Below are experts of layer 10 (counted from 0) of a mixture-of-experts language model. Rows are named router (the router's row for the expert), gate (a neuron's input weights, with its number), up (a neuron's input weights, with its number), down (a neuron's output weights, with its number) and show model dimensions 0-127. Each number is 50 + 15 x the weight over its row's rms, rounded and kept within 0 to 99.
Before each expert's rows: "comes after" lists some tokens at least twice as common just before its tokens as in all text. This comes from a sample of Wikipedia text that the model never trained on. Tokens count by the router's weight.

# expert 6
comes after: " |", "|", ";", " 0", " 6", " 2"
router:51 38 32 52 45 62 60 37 89 48 28 74 62 40 55 39 54 32 66 48 59 34 54 62 58 51 48 58 47 42 57 46 80 49 73 30 45 61 47 13 47 65 27 34 53 62 52 49 50 63 49 62 54 74 29 34 49 28 48 45 23 59 24 40 43 39 78 40 26 45 71 38 46 21 37 52 64 25 41 66 59 20 61 41 54 59 30 42 58 73 47 54 74 64 53 59 56 27 32 57 53 47 39 36 47 56 29 35 56 80 63 36 65 35 41 27 47 78 59 56 07 43 62 42 62 50 61 57
gate15:56 66 27 26 48 49 37 51 41 38 52 45 64 10 63 46 72 40 40 42 40 14 48 30 39 38 23 41 30 59 53 70 76 52 72 62 52 51 33 52 39 41 44 57 31 48 47 43 56 89 88 69 47 57 46 45 60 54 50 54 55 62 61 47 55 38 41 56 53 45 95 46 48 56 47 62 63 28 46 48 54 55 72 40 34 35 53 39 64 79 37 75 48 64 38 48 59 65 80 81 60 51 39 18 58 49 44 55 45 39 59 47 52 65 59 66 49 71 22 31 46 31 51 32 22 40 53 53
up15:38 56 41 70 61 50 69 60 62 26 43 57 26 59 44 30 50 48 84 35 46 53 34 38 62 42 68 55 50 54 61 53 63 36 26 36 58 69 41 59 51 53 38 90 38 32 49 41 24 72 48 70 70 36 29 30 36 40 61 47 73 40 51 50 41 48 73 62 46 53 66 66 47 41 52 35 72 61 60 64 35 38 41 58 45 46 53 29 66 47 12 81 69 33 48 43 62 40 69 55 53 30 42 70 41 59 29 26 60 44 50 19 28 67 39 62 41 63 86 66 66 80 67 46 43 44 50 40
down15:68 76 62 54 71 55 61 49 46 42 31 54 87 33 46 62 48 35 65 50 36 31 79 37 47 24 54 65 41 26 49 43 76 35 65 16 62 46 48 46 69 49 68 18 27 58 49 64 31 58 47 43 37 45 59 49 55 57 58 35 94 48 74 58 59 39 28 29 72 68 70 23 51 55 44 45 47 41 50 21 50 56 62 44 46 39 42 35 52 45 31 53 51 60 61 75 62 10 54 62 48 78 42 44 35 39 60 60 64 49 61 27 56 65 38 64 39 57 24 65 53 46 50 37 66 36 50 55
gate16:62 17 34 69 62 38 33 26 44 39 47 47 27 42 69 36 57 55 44 28 67 39 45 44 67 40 63 12 69 39 64 61 77 73 38 59 74 49 69 40 40 25 34 61 61 55 43 58 71 39 58 64 45 65 41 66 73 55 76 18 46 52 56 41 44 83 57 42 55 58 43 54 61 31 52 83 58 63 34 79 44 69 44 41 44 50 72 46 54 59 49 56 44 61 34 45 51 46 76 40 46 48 20 51 75 71 54 75 48 34 50 35 50 36 16 56 50 33 72 53 67 36 41 50 41 56 33 57
up16:71 50 47 56 58 46 55 34 51 84 27 26 41 67 45 51 46 39 45 07 79 76 42 60 46 40 63 65 49 12 52 22 66 56 43 60 62 34 46 54 55 45 51 54 36 56 40 71 57 69 50 59 51 78 50 66 45 57 50 49 54 43 79 43 64 42 49 66 60 69 74 82 47 55 66 37 59 21 39 46 24 47 42 64 84 49 49 51 71 62 50 50 34 49 50 49 37 42 48 44 62 51 51 84 80 66 47 41 36 66 47 61 57 59 56 74 55 54 61 26 68 50 54 55 69 32 12 63
down16:60 49 71 19 47 57 72 45 49 35 15 33 60 64 55 42 44 58 48 55 49 35 59 35 42 32 24 70 74 44 43 60 74 67 29 49 36 53 42 46 54 52 49 24 33 66 35 38 54 65 38 43 51 14 47 39 41 40 48 63 03 58 34 49 52 60 31 75 62 36 86 46 53 58 52 43 50 25 58 50 42 72 67 50 70 69 32 49 47 48 43 38 38 48 31 42 43 37 66 81 63 24 64 30 45 47 61 44 64 60 39 59 52 38 66 25 43 45 68 34 41 32 44 63 19 48 58 73
gate17:40 56 60 73 57 71 71 36 52 41 33 66 53 57 46 50 33 34 52 69 84 58 83 58 44 63 40 33 62 32 67 60 57 66 79 38 72 95 32 56 46 46 47 47 70 67 40 24 65 46 74 34 71 62 55 31 32 58 59 41 47 40 20 47 52 32 80 30 36 31 48 54 55 42 44 70 56 56 53 49 38 27 43 48 90 64 50 54 25 46 57 48 27 43 40 56 45 45 29 55 46 49 49 41 56 48 53 48 37 58 78 30 47 57 70 49 24 51 54 52 63 55 67 50 40 25 73 26
up17:81 59 41 45 20 37 61 55 45 35 65 83 62 47 57 34 73 43 77 50 60 71 39 33 61 46 44 44 63 66 55 77 50 66 47 83 57 54 64 45 39 61 18 48 51 32 48 71 53 56 42 48 52 33 50 38 43 66 41 86 59 27 53 37 27 66 32 63 45 52 28 46 55 67 65 52 55 21 42 45 84 58 44 19 60 80 54 51 45 63 60 36 70 60 32 34 38 40 44 53 41 54 59 41 50 33 54 68 53 61 46 47 33 50 43 24 20 54 62 52 40 59 61 59 76 43 13 50
down17:46 60 30 46 70 37 74 54 43 41 60 49 62 54 32 21 63 44 24 25 44 43 59 49 32 78 53 35 52 80 49 60 33 47 76 72 43 67 38 33 59 36 79 66 61 53 66 47 51 67 46 62 54 48 37 52 37 87 57 60 26 79 44 47 39 36 62 34 61 35 42 56 48 35 59 56 62 51 47 39 41 42 54 48 28 61 27 47 48 39 55 17 48 55 72 72 46 31 58 73 59 33 59 72 40 53 57 40 51 63 46 42 41 42 95 13 47 37 42 48 76 58 19 68 44 46 39 40
gate18:41 51 42 56 64 52 53 57 82 41 35 51 79 33 55 54 79 42 66 27 58 36 52 63 54 39 53 50 24 53 63 52 67 38 65 41 51 60 44 27 43 62 14 45 61 36 60 78 42 56 44 64 40 64 48 58 67 75 55 61 67 57 63 62 35 67 64 50 46 57 37 72 31 53 22 60 54 33 60 62 42 46 21 68 25 56 28 65 46 50 19 45 42 38 34 58 57 70 53 44 69 51 52 23 66 51 34 43 44 44 44 47 90 39 58 10 15 31 18 60 38 56 53 51 56 45 43 58
up18:38 55 50 61 66 53 44 59 52 50 58 51 33 51 46 58 33 63 90 40 71 93 68 48 44 70 39 29 52 38 50 23 12 40 29 60 39 38 52 67 18 46 56 33 54 50 70 47 45 50 29 50 36 48 36 58 39 52 68 65 38 48 25 48 50 37 35 18 72 26 17 32 67 49 67 53 27 38 77 56 35 41 28 71 75 50 75 43 57 28 46 66 52 54 43 35 34 60 48 43 66 52 55 42 45 40 47 53 37 39 33 33 48 55 25 58 76 53 30 53 61 44 42 51 77 36 49 47
down18:92 54 31 80 78 56 69 69 70 26 47 28 49 56 61 70 42 39 39 69 62 48 50 54 14 43 90 30 77 69 37 47 43 52 27 35 53 56 41 52 67 40 48 42 72 59 68 61 45 70 41 50 58 51 61 67 47 40 58 60 59 55 12 58 67 63 57 28 54 58 43 43 48 57 44 50 53 50 49 62 44 23 48 48 46 59 67 48 26 55 43 53 36 51 46 29 52 79 50 60 35 64 52 36 67 69 50 29 44 42 65 42 65 04 51 35 36 48 27 58 53 47 76 71 53 49 57 50

# expert 1
comes after: "\n", ".", " ", ")", " =", "%"
router:46 47 38 35 31 71 40 32 72 66 46 70 45 56 46 49 59 50 50 58 62 34 38 36 35 39 48 54 56 49 61 42 38 54 80 21 50 56 71 35 68 58 46 58 49 67 48 51 36 54 47 24 50 49 48 13 83 36 61 24 42 69 53 56 71 33 30 43 59 45 50 54 31 61 21 69 42 43 28 69 59 66 36 48 76 70 29 25 21 73 53 70 47 65 79 55 61 20 60 60 47 25 32 34 39 40 36 56 58 46 62 72 75 51 63 39 69 29 67 49 61 66 40 62 50 67 32 55
gate15:41 41 55 72 58 21 64 44 59 34 43 39 42 62 56 38 53 57 56 40 62 30 49 38 68 32 64 57 75 43 19 42 53 36 77 57 79 44 55 43 56 52 35 43 49 73 61 59 47 16 48 38 51 69 52 55 63 32 75 85 39 43 58 56 71 50 33 60 49 61 38 80 25 53 46 39 48 35 24 22 49 78 58 54 59 43 68 66 61 65 55 53 35 57 35 52 65 32 61 46 31 21 63 52 56 61 27 73 42 73 46 69 49 25 22 41 47 29 58 60 51 38 74 48 85 38 51 48
up15:56 36 46 33 33 67 58 32 48 51 43 22 38 55 45 42 60 22 81 48 52 42 31 42 55 60 49 32 45 57 41 41 51 30 49 35 64 54 48 33 44 82 45 46 25 52 49 52 51 63 51 66 33 48 44 24 39 38 52 60 55 51 51 36 49 49 16 31 78 75 47 48 61 44 19 28 49 54 64 51 70 81 56 58 68 54 64 36 47 50 64 42 87 43 53 75 32 64 38 38 30 30 27 50 59 69 31 38 33 62 49 42 68 90 21 19 39 35 51 50 39 31 40 73 51 38 53 36
down15:31 56 29 62 54 65 69 41 44 63 62 48 52 58 62 73 62 47 50 22 33 44 38 49 26 47 48 35 75 53 59 51 64 37 27 26 53 58 53 49 44 17 65 44 38 54 48 58 31 50 37 22 47 42 31 69 68 05 16 60 54 56 62 40 55 58 53 64 47 37 43 73 62 43 48 62 25 61 35 25 53 30 50 42 69 40 52 37 35 62 57 24 20 71 72 51 45 56 45 21 68 37 69 47 48 38 87 22 59 44 54 35 31 69 77 48 35 59 61 64 48 31 57 46 58 54 50 55
gate16:73 54 61 80 84 65 44 78 32 76 69 52 61 65 41 22 58 54 49 25 46 33 28 76 42 63 37 34 10 22 50 51 37 72 60 51 76 37 55 51 62 36 40 42 58 35 72 66 36 50 48 45 56 51 38 54 76 45 47 44 64 54 68 62 44 60 53 41 56 43 55 47 40 68 15 55 67 41 57 47 48 60 52 22 60 40 64 42 54 54 71 66 33 52 68 49 40 37 43 31 25 46 38 36 41 73 77 34 53 56 63 67 28 57 47 57 66 63 50 26 37 32 38 76 39 53 46 61
up16:33 49 45 54 39 48 40 87 82 29 62 74 46 39 34 37 50 33 71 65 29 68 59 44 42 33 28 88 53 52 38 56 44 25 70 40 53 19 64 59 23 45 59 20 58 56 46 40 37 40 25 48 59 59 44 52 18 55 62 40 39 60 46 62 55 64 40 32 45 56 57 24 49 47 41 38 39 73 65 62 69 44 53 49 37 32 40 56 68 37 45 54 35 38 48 51 68 39 28 50 29 24 68 34 36 30 38 56 41 66 73 26 12 37 43 37 47 78 55 45 35 45 53 41 45 56 37 57
down16:52 57 84 62 46 64 55 54 55 65 49 63 54 70 60 58 35 63 43 51 40 41 45 53 52 59 48 70 35 51 46 53 80 66 51 67 66 43 67 64 50 52 51 35 81 40 47 42 44 35 48 21 33 21 35 73 69 44 48 52 99 51 37 55 49 63 31 43 56 59 38 41 43 25 26 38 66 53 52 35 61 60 28 48 34 48 52 38 46 52 43 36 50 55 56 66 45 48 48 44 63 46 27 68 37 50 57 47 54 52 82 45 46 65 33 52 64 57 69 57 45 53 56 49 43 66 40 77
gate17:50 66 38 44 65 38 64 41 67 45 48 37 74 60 78 49 53 55 41 50 74 32 62 74 41 67 58 55 58 38 31 60 33 48 48 33 56 60 33 20 40 50 27 59 49 26 41 55 26 62 32 48 85 66 74 55 28 53 57 68 77 38 83 45 42 30 34 50 54 32 59 61 49 49 51 76 63 51 64 28 61 58 96 39 30 11 36 52 53 65 49 53 28 61 74 42 66 43 47 59 44 78 53 36 64 63 47 62 53 33 25 63 46 47 44 53 72 68 46 65 53 31 58 47 63 44 43 47
up17:51 51 35 49 62 42 37 67 32 44 48 64 46 53 50 49 39 48 48 70 47 43 76 49 57 57 16 48 74 57 47 48 37 37 38 57 05 53 48 51 31 55 29 62 41 49 61 67 39 52 41 66 55 62 30 55 79 27 53 28 60 67 29 39 40 37 65 69 81 63 36 45 66 31 47 40 45 35 22 39 59 41 68 45 78 68 75 68 42 43 84 41 53 36 59 77 48 77 38 39 56 44 52 34 29 31 56 50 35 62 52 43 68 76 56 50 63 31 66 36 32 82 50 63 74 47 63 63
down17:48 41 74 40 58 60 63 55 53 48 56 53 29 54 26 55 43 59 32 55 60 27 64 58 35 51 61 43 21 40 38 40 57 38 54 44 82 50 28 62 53 43 43 53 22 38 50 45 51 67 71 39 52 63 52 49 34 58 42 79 00 32 48 50 41 65 64 61 39 53 59 32 55 50 50 33 71 23 66 50 39 48 61 54 32 24 45 44 53 52 42 75 67 35 69 32 42 51 59 46 30 53 81 22 71 63 62 53 82 45 51 24 66 29 37 63 41 55 49 71 74 40 46 57 77 17 41 59
gate18:29 42 29 79 57 51 47 28 41 42 53 66 34 38 54 60 42 38 79 60 40 57 45 38 55 33 21 55 41 42 60 51 46 53 78 33 56 73 59 51 39 69 56 28 80 45 24 60 66 47 61 40 58 54 71 56 62 55 65 06 61 62 53 68 57 62 83 66 55 38 51 69 63 70 60 78 49 57 68 34 33 53 58 27 57 70 59 58 70 72 47 62 44 50 43 45 47 34 29 36 47 45 32 63 48 31 51 36 28 42 53 56 20 44 68 55 29 50 53 32 85 49 30 68 36 67 34 55
up18:32 80 33 50 72 49 69 18 39 46 50 49 43 66 38 42 45 34 40 58 55 26 46 49 58 32 27 81 64 59 48 37 45 33 50 58 41 31 13 29 22 49 63 43 66 51 37 29 55 48 45 77 54 54 82 40 45 33 43 45 53 41 52 61 59 59 45 64 38 46 37 60 56 67 59 48 39 49 64 38 41 38 55 78 20 53 68 50 40 31 64 40 38 52 52 30 41 55 19 67 60 00 47 52 21 60 47 30 42 54 63 44 49 57 52 31 48 78 43 52 49 46 70 38 70 49 63 73
down18:58 54 51 45 40 56 36 54 34 56 41 30 58 39 39 46 75 53 74 30 56 79 49 76 49 75 48 41 42 42 57 29 61 41 40 55 72 45 74 45 52 73 10 30 39 25 57 44 83 54 34 16 26 51 69 68 64 51 36 50 97 54 53 60 56 58 66 55 53 73 49 30 49 56 33 50 54 58 45 65 97 57 54 40 16 44 42 26 52 61 57 49 53 51 54 56 66 32 76 46 23 52 68 42 70 45 38 51 38 39 52 57 50 39 44 45 55 25 70 56 59 48 51 41 44 62 53 48

# expert 15
comes after: "\n", "-", "′", "\n ", " University", "ation"
router:37 28 26 46 43 59 41 39 51 43 48 61 45 65 48 49 66 69 58 20 75 38 30 20 47 31 33 63 68 56 56 49 53 50 55 26 43 52 68 26 57 78 46 56 57 62 57 67 44 65 54 37 47 65 71 34 57 27 38 27 28 43 50 37 48 51 58 59 64 47 73 43 48 57 28 50 51 64 32 59 69 85 51 47 76 58 43 38 26 59 49 50 58 71 63 56 64 10 72 59 39 65 47 40 43 39 34 69 68 44 32 60 46 45 68 53 83 33 61 73 78 58 12 51 57 52 29 42
gate34:64 44 40 31 50 38 66 53 74 46 35 50 39 71 58 79 40 29 27 76 44 60 66 64 83 47 43 42 34 54 25 82 71 66 64 28 65 45 57 60 56 19 69 62 59 42 34 61 52 50 29 41 60 26 40 86 62 30 51 60 36 43 27 42 40 36 40 46 49 37 68 63 62 59 51 38 75 28 53 59 66 60 61 46 72 32 63 44 63 41 30 67 44 44 47 63 86 55 52 41 41 47 40 34 25 40 51 71 51 37 61 31 62 18 67 45 52 54 39 75 41 37 66 38 46 50 63 42
up34:60 58 27 41 63 65 42 44 73 72 44 68 48 58 79 25 45 60 34 28 34 51 28 40 22 46 34 39 63 46 59 41 48 23 44 46 56 10 55 61 55 16 40 56 62 59 42 69 44 37 40 51 34 73 65 63 47 78 71 28 49 36 82 71 51 30 66 38 43 50 25 50 47 38 59 61 45 35 35 56 33 56 61 73 55 34 67 39 48 46 36 44 81 40 63 51 43 24 51 61 38 76 36 66 38 57 61 42 25 37 84 55 63 57 46 52 48 61 46 49 47 25 44 58 30 51 33 37
down34:37 34 37 27 45 55 76 51 30 39 77 37 38 36 36 40 38 51 41 60 61 73 53 36 64 50 70 72 42 85 49 24 71 41 64 50 60 53 63 34 47 35 23 57 34 78 38 48 60 64 62 29 38 27 69 37 36 46 12 40 28 54 49 57 55 44 87 55 59 77 35 44 56 62 39 37 66 21 23 28 29 42 40 53 45 56 49 35 37 27 37 53 44 69 55 53 39 42 49 47 54 50 69 58 44 41 53 37 31 56 27 50 59 46 60 64 31 71 65 52 51 38 56 62 21 47 20 42
gate35:59 35 34 41 71 25 53 51 48 50 42 50 49 64 69 61 40 54 65 39 65 29 49 35 41 61 37 40 48 49 57 63 39 57 66 48 61 15 52 49 34 84 54 34 46 50 33 75 59 77 53 50 60 70 61 45 38 74 40 70 52 49 54 59 70 22 51 74 61 23 13 67 42 55 54 78 45 51 67 33 66 55 59 51 45 36 39 51 56 61 64 60 50 92 55 26 51 77 58 92 56 64 68 42 57 54 50 51 72 46 48 40 27 89 29 28 64 54 35 49 40 42 55 49 60 62 57 60
up35:53 49 38 74 56 22 44 44 41 44 34 13 46 73 43 49 26 71 74 41 65 51 68 41 58 51 38 75 54 60 52 44 46 57 27 42 49 54 57 39 75 50 42 35 40 34 40 30 70 53 31 33 43 34 33 57 63 51 75 22 46 54 40 46 49 34 36 49 38 44 29 46 67 33 58 44 29 34 66 54 76 42 29 17 80 58 13 31 54 48 39 34 64 43 31 19 42 11 56 40 65 45 45 63 72 47 35 61 51 71 49 58 50 59 40 48 67 29 68 36 50 49 35 40 61 30 46 43
down35:23 28 38 30 78 63 41 08 53 63 38 68 40 42 42 16 60 73 30 52 73 53 33 39 64 64 31 75 42 77 40 59 45 45 62 58 52 35 46 50 46 68 34 73 49 53 26 61 44 55 40 59 61 53 59 29 66 56 35 56 41 76 65 52 52 36 67 64 73 33 49 61 59 59 57 38 46 49 28 36 41 60 63 44 68 44 67 40 30 37 52 32 83 77 65 42 34 53 71 46 45 40 40 35 57 36 66 56 37 73 65 41 38 52 75 75 53 55 59 68 40 53 51 27 70 40 65 71
gate36:28 29 30 34 44 70 40 29 67 58 47 52 51 49 28 62 64 69 52 70 63 61 50 38 68 08 09 42 38 45 51 46 33 36 40 26 64 72 45 31 43 45 72 74 51 46 43 56 56 54 58 83 55 40 44 42 33 54 68 28 58 45 54 79 27 44 71 40 33 41 48 46 56 57 31 72 74 56 42 73 80 69 37 47 47 31 58 43 36 49 64 57 58 57 48 69 52 60 84 47 52 56 53 57 50 57 62 81 64 42 54 50 30 54 22 35 39 61 70 57 34 62 55 57 82 56 51 37
up36:42 49 44 40 53 90 40 44 60 38 56 66 38 43 28 45 35 61 37 31 24 27 49 41 31 72 58 81 30 45 61 33 57 55 35 27 50 60 39 61 63 28 61 66 65 54 24 67 62 28 49 58 63 56 51 45 71 28 59 44 59 26 56 77 20 57 40 49 57 53 62 41 39 63 56 66 42 38 33 26 60 51 73 31 53 31 57 66 68 57 33 53 52 47 30 43 60 42 51 46 76 30 41 31 30 38 37 58 48 53 57 50 34 39 45 02 65 60 65 44 73 76 65 49 69 46 66 57
down36:69 48 54 53 44 27 64 48 46 54 38 52 63 58 68 47 43 55 56 60 58 52 59 63 36 48 45 54 59 39 45 59 15 55 66 38 48 47 47 52 60 43 73 51 44 41 68 56 38 39 72 55 39 48 40 37 47 62 40 30 99 35 46 50 51 46 48 56 44 72 29 52 56 57 25 15 25 56 55 44 54 31 41 32 63 44 43 28 43 36 65 54 52 53 40 43 34 52 43 36 51 65 58 56 21 65 73 43 32 75 46 50 43 63 46 85 41 56 66 55 22 35 37 52 59 56 38 36
gate37:71 38 29 67 47 40 54 53 57 69 78 56 57 49 33 24 71 61 37 16 67 45 58 41 47 54 21 40 61 46 45 43 35 54 69 40 55 77 42 62 48 55 50 57 35 66 49 53 57 45 30 37 22 47 57 69 45 19 36 42 70 59 76 50 05 53 69 44 53 69 52 58 58 32 35 56 48 70 46 60 54 42 54 20 76 57 44 52 52 36 40 79 38 65 35 74 14 65 25 60 36 36 50 56 54 42 27 55 72 60 71 60 38 46 45 38 42 63 60 71 50 77 48 59 38 38 47 31
up37:61 60 44 36 69 27 51 53 66 29 32 35 82 37 55 34 58 52 67 60 31 51 31 56 76 26 51 64 50 50 36 43 67 51 25 55 67 38 36 78 33 64 52 76 32 48 46 43 48 34 86 60 50 51 44 46 43 67 66 43 33 42 36 74 71 83 75 35 38 30 39 52 69 38 55 45 78 38 70 45 44 41 73 44 37 56 37 49 85 40 47 62 41 57 54 46 33 58 52 20 40 62 63 67 35 65 62 43 38 33 61 58 34 54 70 43 56 13 55 50 59 42 45 48 33 37 22 52
down37:20 40 33 47 41 42 45 76 45 35 47 45 50 78 50 50 52 54 60 46 76 27 42 66 57 62 57 37 42 69 36 41 55 63 42 24 50 71 41 35 60 47 59 62 63 53 47 35 36 46 40 27 20 56 42 38 75 38 50 56 12 55 64 34 83 80 55 38 76 41 27 90 42 53 66 44 55 39 52 53 77 28 33 54 42 56 39 57 50 41 21 40 67 52 55 40 68 50 68 60 01 45 72 62 50 18 57 44 42 41 51 31 40 47 49 40 49 57 38 49 41 62 53 61 46 29 33 58

# expert 8
comes after: "\n", " |", " ", ")", ".", "%"
router:61 36 63 59 35 46 57 47 68 62 38 69 40 55 59 41 79 49 57 23 40 41 39 49 56 45 48 64 68 23 50 43 52 49 84 49 47 72 58 63 40 62 64 46 56 58 45 35 34 64 48 25 73 42 62 41 53 57 45 40 33 41 41 53 65 32 47 45 56 34 47 40 38 68 35 71 42 68 34 57 57 71 47 56 77 58 33 17 45 72 40 59 29 69 59 42 56 29 76 52 38 15 36 35 45 37 27 46 51 48 72 78 47 21 63 37 48 48 52 66 55 84 29 77 15 52 20 59
gate15:46 06 74 52 74 59 37 33 42 39 57 51 59 74 44 52 21 45 32 55 68 50 54 54 70 63 45 34 48 34 39 44 43 56 51 48 32 67 23 54 48 76 33 55 72 67 47 34 61 33 44 36 45 37 47 52 60 47 57 51 40 19 70 50 59 74 67 46 29 34 65 42 23 43 49 68 57 64 59 80 67 47 32 47 67 62 47 42 63 67 44 60 32 54 46 31 66 31 77 49 39 54 28 36 74 46 35 48 37 51 15 46 59 68 63 51 30 39 31 33 40 47 49 89 31 33 37 40
up15:73 61 56 53 69 37 37 48 53 53 53 53 36 76 55 55 56 59 59 42 81 55 65 39 46 75 10 16 59 77 63 61 50 60 50 61 35 65 26 68 59 41 52 87 48 56 47 57 54 50 54 49 72 47 49 31 43 56 53 63 36 39 49 70 71 56 56 64 53 36 45 35 62 58 50 42 19 43 78 32 61 34 66 34 75 54 49 45 47 18 38 58 23 34 40 31 43 85 50 51 65 13 50 36 48 49 52 47 64 43 44 45 24 39 87 51 57 57 34 70 61 51 37 57 44 34 53 72
down15:41 45 74 52 70 61 51 58 32 42 60 62 55 37 54 20 37 38 49 34 68 36 26 60 59 51 32 66 48 54 44 27 51 49 22 41 33 36 49 48 11 45 35 42 61 57 60 30 48 63 50 54 46 51 72 24 27 70 46 99 65 39 47 55 57 73 31 37 32 35 21 45 31 70 36 31 45 29 50 51 42 60 44 56 46 57 51 42 52 76 65 46 41 40 36 46 31 73 55 37 32 46 59 45 53 45 45 40 46 63 63 43 64 69 36 31 45 60 40 40 40 72 44 17 42 49 44 08
gate16:50 49 14 36 30 38 50 45 43 73 85 33 64 56 17 58 69 47 50 48 75 68 37 48 48 43 29 53 55 46 45 62 60 58 49 75 54 47 35 28 56 55 79 33 35 48 42 52 43 41 54 48 48 46 72 49 62 65 66 59 43 54 54 87 65 61 54 64 67 76 33 49 53 58 22 55 48 41 42 29 57 28 66 56 31 41 44 40 46 66 62 65 81 60 44 37 58 48 50 55 44 86 63 22 57 65 69 74 32 34 46 59 54 23 71 54 42 60 65 61 55 97 54 47 40 56 60 56
up16:41 38 49 80 21 56 63 30 60 50 35 49 59 58 52 81 56 64 60 33 59 66 48 30 35 29 74 47 73 55 65 57 44 62 60 60 56 57 47 63 22 46 99 50 50 41 56 58 53 32 83 58 48 77 44 62 59 35 59 47 45 50 65 58 62 62 30 47 63 57 17 58 32 71 68 43 60 46 64 62 39 26 20 71 53 56 35 36 38 55 52 86 39 54 60 57 45 46 24 26 58 70 43 37 60 23 61 58 50 50 63 38 45 60 56 58 38 65 35 70 52 61 71 59 42 47 55 24
down16:40 42 25 66 55 50 65 76 22 62 69 35 45 28 54 45 40 39 28 42 21 81 19 37 41 51 42 63 59 45 44 59 67 44 51 61 73 30 34 51 61 43 60 50 54 55 68 75 40 42 71 32 54 33 59 08 65 53 47 39 64 41 78 74 39 52 41 45 44 49 63 71 50 21 51 26 30 68 31 33 17 49 37 44 61 46 81 44 47 46 20 34 57 38 35 40 38 58 49 41 50 51 59 46 67 55 42 51 30 41 42 86 34 52 34 42 33 50 49 38 39 56 76 50 42 66 51 51
gate17:61 54 66 58 42 64 51 32 35 42 65 38 45 47 15 66 56 45 81 46 59 43 64 44 54 59 45 67 63 28 56 62 65 67 49 49 65 47 07 29 52 28 41 22 53 63 45 39 38 38 61 37 71 61 55 27 70 36 46 29 43 49 56 55 92 77 41 49 71 40 42 57 21 45 34 52 34 38 22 37 29 53 21 68 49 71 46 10 42 57 39 60 46 49 37 43 57 58 55 36 21 70 47 66 25 49 48 33 48 58 56 53 56 31 65 59 32 58 39 48 65 63 41 74 49 36 51 57
up17:73 44 38 84 26 54 37 50 61 58 68 52 66 34 34 36 63 59 36 67 40 81 35 46 43 33 53 42 49 52 52 52 46 50 50 44 88 54 49 40 49 53 52 34 40 51 32 53 18 25 58 62 39 55 50 56 25 71 41 30 59 54 60 50 63 52 61 26 28 67 35 36 42 38 59 60 55 79 63 67 66 46 73 71 59 72 39 71 53 44 61 29 76 80 53 47 61 95 36 52 61 73 50 59 61 53 47 34 48 15 53 56 35 41 40 74 64 55 68 62 60 50 60 69 35 32 66 50
down17:84 41 51 56 40 47 67 46 59 46 62 68 51 46 43 50 25 41 40 49 48 49 53 81 67 61 51 30 62 75 47 55 25 64 65 72 55 43 60 61 50 66 32 29 51 63 50 40 35 43 14 25 59 66 29 32 55 60 54 45 15 57 39 41 52 67 33 63 53 31 39 36 45 68 67 39 48 75 74 50 72 40 66 36 66 30 43 52 65 39 47 73 47 38 61 63 53 57 57 45 71 58 15 38 49 54 87 42 34 51 30 30 53 67 31 62 36 56 64 32 23 69 54 34 70 55 63 26
gate18:59 49 44 42 49 51 67 51 59 42 75 72 32 16 61 68 60 48 58 52 28 59 34 22 65 28 55 44 79 55 58 63 47 49 54 47 52 46 63 67 72 57 63 63 67 47 51 44 43 17 47 32 42 32 25 61 51 39 30 57 40 73 56 67 49 65 43 14 46 41 30 42 25 47 81 47 64 52 70 71 37 61 45 77 39 43 48 47 31 40 42 31 35 39 40 48 63 49 63 31 59 74 60 41 49 43 41 43 50 76 66 69 46 23 63 71 80 40 45 60 80 50 14 56 34 31 49 58
up18:59 40 36 33 45 56 65 54 36 49 42 32 38 73 62 72 44 64 62 75 54 67 53 44 59 47 45 48 43 62 60 56 44 48 50 93 42 43 41 57 59 63 55 59 76 40 46 45 62 70 43 45 86 54 66 65 31 52 48 67 53 20 54 27 65 46 45 40 44 53 30 60 47 49 58 64 29 49 49 40 68 33 49 61 56 73 44 29 44 44 27 39 66 32 59 56 69 19 26 33 34 40 13 46 61 38 60 70 74 40 41 15 31 76 67 43 53 39 87 68 25 48 43 47 74 58 32 57
down18:45 40 30 45 57 51 58 38 57 58 30 64 42 44 55 45 49 55 54 49 61 04 63 68 33 41 42 42 45 43 31 68 71 55 44 80 42 40 59 51 69 49 47 68 48 44 44 65 45 39 36 71 35 62 44 57 63 28 34 46 00 54 34 58 16 51 66 47 80 39 75 61 41 47 43 42 68 52 62 35 31 32 27 62 50 46 39 65 51 48 22 59 66 43 50 61 55 47 50 51 58 61 83 49 59 39 68 16 59 46 59 37 74 63 27 53 62 81 38 57 65 43 40 47 49 28 44 64